Experts of a small language model.
Experts: 16 experts in each of 19 layers, 112 GeGLU neurons an expert, 2 picks a token, a softmax router.
Below are experts of layer 8 (counted from 0) of a mixture-of-experts language model. Rows are named router (the router's row for the expert), gate (a neuron's input weights, with its number), up (a neuron's input weights, with its number) and show model dimensions 240-319. Each number is 500 + 40 x the weight over its row's rms, rounded and kept within 0 to 999. Numbers have three digits each.
Before each expert's rows: a language model's description of what the expert responds to. This comes from a sample of Wikipedia text that the model never trained on.

# expert 5
It responds to: Nationality and descriptive adjectives or endings like -ian, -ical, -al, often after a or an, such as Slovenian footballer, English, local, contemporary.
router:515417537464501513527507426535533572542476589532502478405437500507484472500432520471589514479459517549501489519485456466428508595517518486488398523497588469481467489443450524530491529484552485482521443458520482535503431503490539577460512539
gate0:546479493530520425537529507537544462469454464541521481444452575445531498486518601491516523584507533543423532504458479471533470519521463470543537445513484472451453467493500500466459549475509463568472506468491525489459446497477516482480469499
up0:454465546532464516455528473449487523480468538461501467489452542458481516520505503493537462510496487522512427468563501451492492500597477520570410537544488532502498467521578550391517488536472512478540530503440488464528505514460505529560488481
gate1:478470483465560475525427458518508548564516545524432513550482501552489481494530453476477433543480403556524565456541456441460556487473495528516456602520515494530515585550498515514555468482530518488470538467511523501452514522560512542444514486
up1:478490514501491439494519469422573453507557509436503522488555484433460503454465531537529468517472473440532553539515392480483524531513485453468438584483522533515408530464465551488471445476522485507508479510605440489473495461465474488515553570
gate2:519480559513494498392438490479530447499503503415520459497453474473508413445470525483497509514504470553562534485533511475514502498576489496479525509553549451513466523562438551504508497495564450528549499454604491501514406524460533473561525539
up2:496518499523455481533583547520458522530521443542518570502496554506528481429459521542492471607515534489450521522453576462532529454510581477510477446480558451502458463488443454476447568508450444487533471433475579601410626508530479583496573513
gate3:532499462460501509539491466418526532555545464505538494478476495507502467461476495514493504508471427475504464506508409488512527475419521538446429494537505503480461430530492438536504512559519489565549500583588514511503465465514443482532543554
up3:524424378467552509483445509433515527587495433495510479489444550571542472504457417513501446488511457528497473530500431456478563496405508512396448496549518481479543421500518413522505496562496514482498516464545553541512464495547481486520561485
gate4:537506512532507447600499525540465548507535445535526540492542564482498545482508470530512544474447547486585536499476508569490552486504469445479562438478480470539498492477468516465447508540524524565442494507588501472513471480464511527502512556
up4:520540517569499500586489568500480576490527429520511522476558492524520506531461546447502501531473542449502482484469533533603466422525496490508502448395438475544517463451405488438518485460540531515522479506547533471569512478455519552526460521
gate5:519480547503475481509501437528567459493467568546502478477491513513504465427419465563558458511474439498445544506497438499516486562488582544473537568554615506419500485497497579494520560433506439481558557506497501490505523559442523556570483516
up5:492553555495490508519482516550486530519483521526411521432463524457498564607591504528529476514495441520533501484538479482526502484474462460458470543470501486491500558489473495507475525521507590532497464472420502545476528520575554485512491473
gate6:456436492551422520474449474504486480473468523565484522497475502530521485422516510471478479437483507617445415525514480505470540492465552534456487492498564520476458499506501448582495523526431525452529416508536524492469526556524522565508428499
up6:540453451502555504511493513470549479457563487488480485498550472446520486590456511477588487467494535513518536497492490468522516527523465477534544503460486515497534525508511537428528506516472447490487523520471462526479472515542445466534499508
gate7:476494532537541576601547495461471479456457565552525490455492456499525465489486527504554464496471520518487597550550492452468472537465523509535517410482505536528494505484516435423500589454402487454514525498549523496518486503503497565540460539
up7:398486522465600472490434538493456488568532525652491452505564529490513477500525497489428569521534449553476462464468465506493552531504522496477564504472503517498553519523584547484510604466473494511484508444509464550580460603531503562484501487
gate8:484521485514476481580449480503521532541523472498550521521501439507501485524506506486512476539542466544562449459529543477541495466520451501543403516578477456553542486463527492505454477431483500378475487523480475582551464525496477470491514478
up8:475512524529497530498436538505519513540514502529523513492505435506512500498485530516506474522551488544510489484490500526577441468529503459562502511560532515561571450475505526473531465447446548414530446498513496562497468538464461487486445528
gate9:471395472558426477545456428511470506466417454492487519455478467439496516403483527459468560512529461456507450516484526504453510481517585510491574551483514529520551424511496453504499479539576537479517438460530484483504542476516483460528506524
up9:533477496475481513476517556394571468495487458426498577477530489502522456593489541462569468526542540534467483491529467408502471545556443485487489540475566570505470525509492450541558560527444542577475537491512513551441501517468486501476495494
gate10:495510371529559477501525453480481494493486420498542511457508554444562450496470547552433517466536535552506472422525493457492486475444509525526591489485511444532507531522514520519509471483488489498510498486451558490535529464596523504423529452
up10:465482482462409470493553470556520527567515433420518503468538419451518494466490497498447440443516481509510490527481438474479517525542593512480505498550506466501519460532521482489543565404470478457514547466524448408492458450466510643610546553
gate11:470534461423492465526519471512484538513483499508422528464494500480473548529448536423554489553461532518528515500545456499483461505482515495536491520475506550518480533412493522447464482453441499549505463472544477512548421594514460557539508461
up11:465524512520446511543476508510510445521486522552476431509474603495493436537520601511401540442577482503537481452473548528543506464485474520540535517471533597534523448528499581482497507487438494489449464570549587510470534511530508503525502497
gate12:543443531460489545413509487521523547512437496495539418519476411515510527467492451516477470451530500452405552477440489494470484502531560451461497547471563482509440457537508550462527545436523470539530583493488496439512561473521578492534541528
up12:493463469479520523477523454442535561523484483479483470528476433504456536444499570554549472554520625504461521525505468562485526502526447480491477536492546502484466479596522483516534432492558488434548525481439481441496571568470564461485483529
gate13:477517486543526398462500575494490465527478517527481480441530436450503485496499499502615487530559438496495542380507470515555439575520493522449461422590433541469518524526473454498421466532537559516539526532457537499458442556481459454454519488
up13:475483447506463509443461540534498551502539499493507539489521508451563529551527556503529503553497514499499494482506448522433499451522460551483480507552553511534468521514451551510549453470506535464479450465525537501492589468521530438540387469
gate14:471488517613463446509521453455532480437493546567535558519519501468457517470516488520532511479449546558481550526480498499506485477539499513470516528514496523498490458383524503435444470554468440470523521407443559483559435531522511567548496416
up14:472491463557512472516526458466585469501459516542563579560525466492471511436547500512507486432436555510491505587514484544572479505539473577525486475525548507521476454428537449503442507535451438366518518430503549417533486568492522522496489510
gate15:464491528496459467532488434510512501527505509487504504410550504542443522547550554499463550601462469538532492436514537482493439470482492534456534552445561546448565445479467434460478483550522552502501517467520480470524466476520466549546454421
up15:516462500561507470531505546463469513506508547518512466554453523431580507555542563503454455483504469520534467512477467474419538508571447527498452522500428573538436534557476481488576502469543458480471563499503531524526513484477440530502460531
gate16:461582507483522476517550465527551515506527522483481531465477533486428500491490579452491496505554508460500452447415456486536436523536482547500573522480459540503503589471536535514528516586532543489494474442508506506481458564461507501445515550
up16:442492526483497496535533487453507480505558443487532473467478493488445456422522518499508533524376488494522494463474449491486498552466442493493491524471503509538483511502538554413454559521460548512492530399478539480518460548466467460454514558
gate17:434513463456499475454482488437465545524474471444513471474523524475488557552510521481558432498561495450516501497458489483430558550557528425491501476566583458530495492546547520504446516461530419492506508436510480491493543545531466511476485493
up17:511470493501464511474502512482560540476451482484473532518500536516488478419431508512483484564537507462460472457508479531536499525483495525513483533502510501520483473454431435570521489470467527577512458561459545448523517581486526468457494459
gate18:571433515471549482529477499559516498458489543492479566529481483478588471488560535491427541566549505505535492517513553500452438519535591465521486479457510530467457538490525541456515480485552451521486562608474550475461465485510439465416475443
up18:516429482496617470493476564541545468483482515493467516489513503485529498486535500465505497574562473478507520512441506515475422505474549461556461499445488524454490489488535545500561550525566538514421476503396531482504472556579440488450548524
gate19:411497454477491477468489597514518534475523437462514496484466550463528474505490531510593481466497534494447515437420516569436519515514458501467513543506565551559527513428508572506487540487497575461508516547497545475415505531467489517446472544
up19:526501498475542546534546563509496528525494494440486468536484427540545529471528485462554505517521612455505527516460517505555512456499490547459483547548490491471480522516532562483466487484530505568480454467487579600468482460438450547443495500
gate20:542447495488485482529611472484547466524489506518571403513426474482451522443479471533484532556518551518472469487528536498448504483487547524429511499473477531482546539459434486503504410540557471530542555485512508517528468458474479513513545566
up20:538490506517458472508558477514466508443558436545594442522411498512457437435490527469473596543524535463505471494473485487467494475477527509475476467476464520484501488434513463516452493512543440587508565524475416490501446470477446537528514514
gate21:554437419449464479534465498540504505476507540489541497507418521552513425505451539465455560493465547538461470519509491476569456503529479534451455467502487538504488456412545472531616472490426569608481516495524477534504442499564461446460517492
up21:546548518611536471490465525452492502553487456455465517542559523514506511515526497527459500524538525469565508504518516528482519501477485530522537502485514482533475535509389532484450512515546512423482484498526417479413564523512443514510504485
gate22:496502526559576460491490467474517498469527439426524437464526489468449518490549486498470544506518494553507540487518542541506519480478458502510467501423451537493590512566513515467527500466515486566455474487480492596547425447532512554509458546
up22:448514444466548429485476497443494490466607543540473493555476430462485544507488445497565507497547465590448520490533516488482492483516451467435421502547480570435499529531531435504579492489475514514477474486486471556493488453511424466536562478
gate23:525537533503516482446472471434492522490529483506516534496472494431442514513462533510401501524430547446547510526496490480495447533498542475521508463510499534468495481512503478491417463523461430468474451492471578528493460540565445501520461529
up23:518489467512432566494479496527527510497507507470493550569484530479466505537524462496432496510471425521488506529412539469492517506510443445525462559485490489432580520535510497516481492503471500464482433513474523510502459515515445491405464468
gate24:506496537537523502519517445454537481516446577426498483485534489376540441450460472496471485459451415425436496458534510534510567489536525519542439544546510498561452464569452531476513481516474510432502466501525523536548479511501462514452544521
up24:499489506457540470539514496444518486547459477470552511466486447460440479433495498535546433464447483522428531521497500552557526483527559511523531521510519442528448538447434524491476441490563522394523578486495414504455547483485468475480557512
gate25:494441545500462460496506520576519498505500483482465525439582497448518525465512564563474498473472503509471474472599472502495496478527521465499552472484507572521477482535488508500458523496466521596534470472475480530487505454473488531557532451
up25:484447460428481503461568452504494455510523474499536490428466558540558421477441508511590397484527494517509436534473594474497465445498535519485523450527514596520531485487521486519490453531476518455530571461568548510526494476554494551463483534
gate26:496515494450502488480441515548527457560502485586490485498429505442525417529498525476461544445488509550523511496530463466519491472498467421495491423537506494431506508481513460506513462505500537488507471463537490464555517453521473519474466553
up26:520512511502482493532526566517456552532532538442530472509465563462489469445511537484508476451521515410525452517463511502525518532513492553540544435516549476505614533507413464574526564468516529442507559546521448487437495575493487479535508516
gate27:541494441479532527487494499469514438464564456458546432552491459488542493534523543529550439501462498547463456508430581565523505488472487517490546486528516528538500481576487486508498570491497501387482486483511481594500498503506444446511479556
up27:536441470495576568506452457504480443406564493482535515529497463453550486494542407502522535503466559497440458475448510510516447443500440525517497448512548425476462504505478473493451537483487470490435432527519471588528399552517478476425453551
gate28:528433496459521528528476545439486498507477437450443442440509548427487416531513475491525437462466481481531496516546493469491462484573513461476492468490515438528448507588521514473481483524562373467473464565508564433518480453474493566544416505
up28:496565520509459517449496516571576509462528440536537495526514498411528565478530514519486495474489433466531479546498501549537506590518499532558542454528448434589521451467513478490505541542560523467430430384545518441473448510496490494495570490
gate29:467408495481523479464458470479585521470490487550589485521512567545556577505510461534523553492493512436426616550543532502479522478448427501485469421540494501393537465485535517483466503528415438444481520479522567496489484568509473492512541423
up29:487445486484503554496448507492532535518549536515582480477509573554533536519486484517568554528489517469485554563537562486493528438515411542470503402487553540481538487461477472465470499508432462466467520455484552470488468566525507535521538407
gate30:483494523511551553534523496538500532489494542411447508469469450503456480553479504596443418533486470506440508485519509426483543453529530495459403535544499458525511467472473489441540505512504483512505503457592500493547485524484476458500544507
up30:501460557552502445496461529497547429492538513531498479507531559505568476443494529421557478452502445455473595528462501447501441513470526499469513510493533543463502531557561535514506436482512428552467528549450478558487531557529485544539518541
gate31:456446525516530431444545448500502500504481522510476428480532460445534430499525499557458529421464496587553473497436484542466496488527476504495486485528537588445482487501483441539517535486548458445532510529584444507471459512563452473526455546
up31:496489501505449467496467450524443477490525541481550483556483539528493566517481468552535472460483523550507525506520455471396484601523559528502505510502499480506458517447509509580451479469503504489560555503473483477486558489504459565495514481
gate32:520518529581496446564532471518592471493399383472473564468514535564510445504522574509451550575537519550534478548547446503443520420498538422430440576487510438431604470491475540506521463458531452475513542527489489575532463497568481510472491526
up32:482504550495527522530530427504523510497526429464454580493518464512511465505460528544456533535556481530470483452481454485449548550523466541506525466547514502488470484465472438551455416521477512441473486478496494516561521554554483517568541513
gate33:497522520498563482519526524474497538509536430410451424512471535566466547454462511471480544497502512483455507554528553516475517534514527610586512529554487507540513526544551432473496551462495552523459439555456527558485514539440474498491463487
up33:530481560538442556450490482497524433510516616529484561437489455445546480452468547465445550498495517510495530498504448521548522551465471522496563437499477512439574496489531528502536474480478485517571515499538531422481574552460525417520532522
gate34:586528448486450486407546508486523440513421569478479538530465520496507561525536526511458551551574510575473486511540486595499470566468476524447573524464602585561537441473533475492483491485542547456528512588531491564499540491485522437448497511
up34:505450603475424419539494447526495495478535464508552454431568503486500457507496535530484441554435505494509502473477458431467499488551526487503456552514448454460402524544446537522479503486460455565492526387471500462543506470520510489486561461
gate35:486472447508511506525410509471528565486540427495463527591529422473505519498545493469479516415505633513530427504526534519516448490485510503525446514473461431549522431488474445452536486509484550433513490483466489501454471525503463467509517509
up35:499538442477549534462505564521504505513503571454559464454534586551510557494523497530528479582534456413505529542525486495570567596479485475567543529543477508411475503551507534521515519481515487471440535564543530557453578471440492470404460559
gate36:522521536522570451539517478525429527473453472498499587536532502498465490453479348407501478366478552516555514496549462488486490488489442484565590440508478511546535469508550466481606482502521495528509524562393492501522517497494525455475486454
up36:480492504448430560496542540477593478507518603504449380468456451482520492502518596525500514579476483463452489512472545484540489489538600544423457538570523500593468488504492520547416522538480523506494481512524475482477491530500464525530505575
gate37:489541481473428513495513532499493464555501514478525588522518457425530548520434472463463497446484508429508483453535466554508541518477458451477548470537480497526526544458526502395479486486525558457511497485537599521503493577551478555520455537
up37:487523516543463507594521517540512446555517500408454578533474493502541474450392483446446474448505518443518510419496501473498487489507508489475586497494478501527522524411499490500493400523545543536565480508567497540468476547514469477486454508
gate38:533474430496507535432466442560519510472548438516472517537483489487524512429535517492516478448472506483464531525439520494504522558458515479482568518546541583504502487442496525409566447443536474508508519506503539468417472483484501536529501487
up38:496479503562446496413534519438526488468507571555464479558469477517482555542568509495521576526529548480548572472477522424460513497579513501512532419454457472474526506471528484422409543554478475477503518470509469479533529529439526511458468507
gate39:461464440453473478539480495522464521511488494457545442449480509463525516502476534490503461583527486509529498506427467510458478468475550428536473578530475516595429562547492509512507540536532496504487477476513431486436454556391480602415537503
up39:485534456470476469503500493482487530555491492478476407462403501534569474466461511504478478542506493483528494548413424474490501478443534405533445520529437443550478515540513455515438532509455479535495545467495436501437551597415476554420498512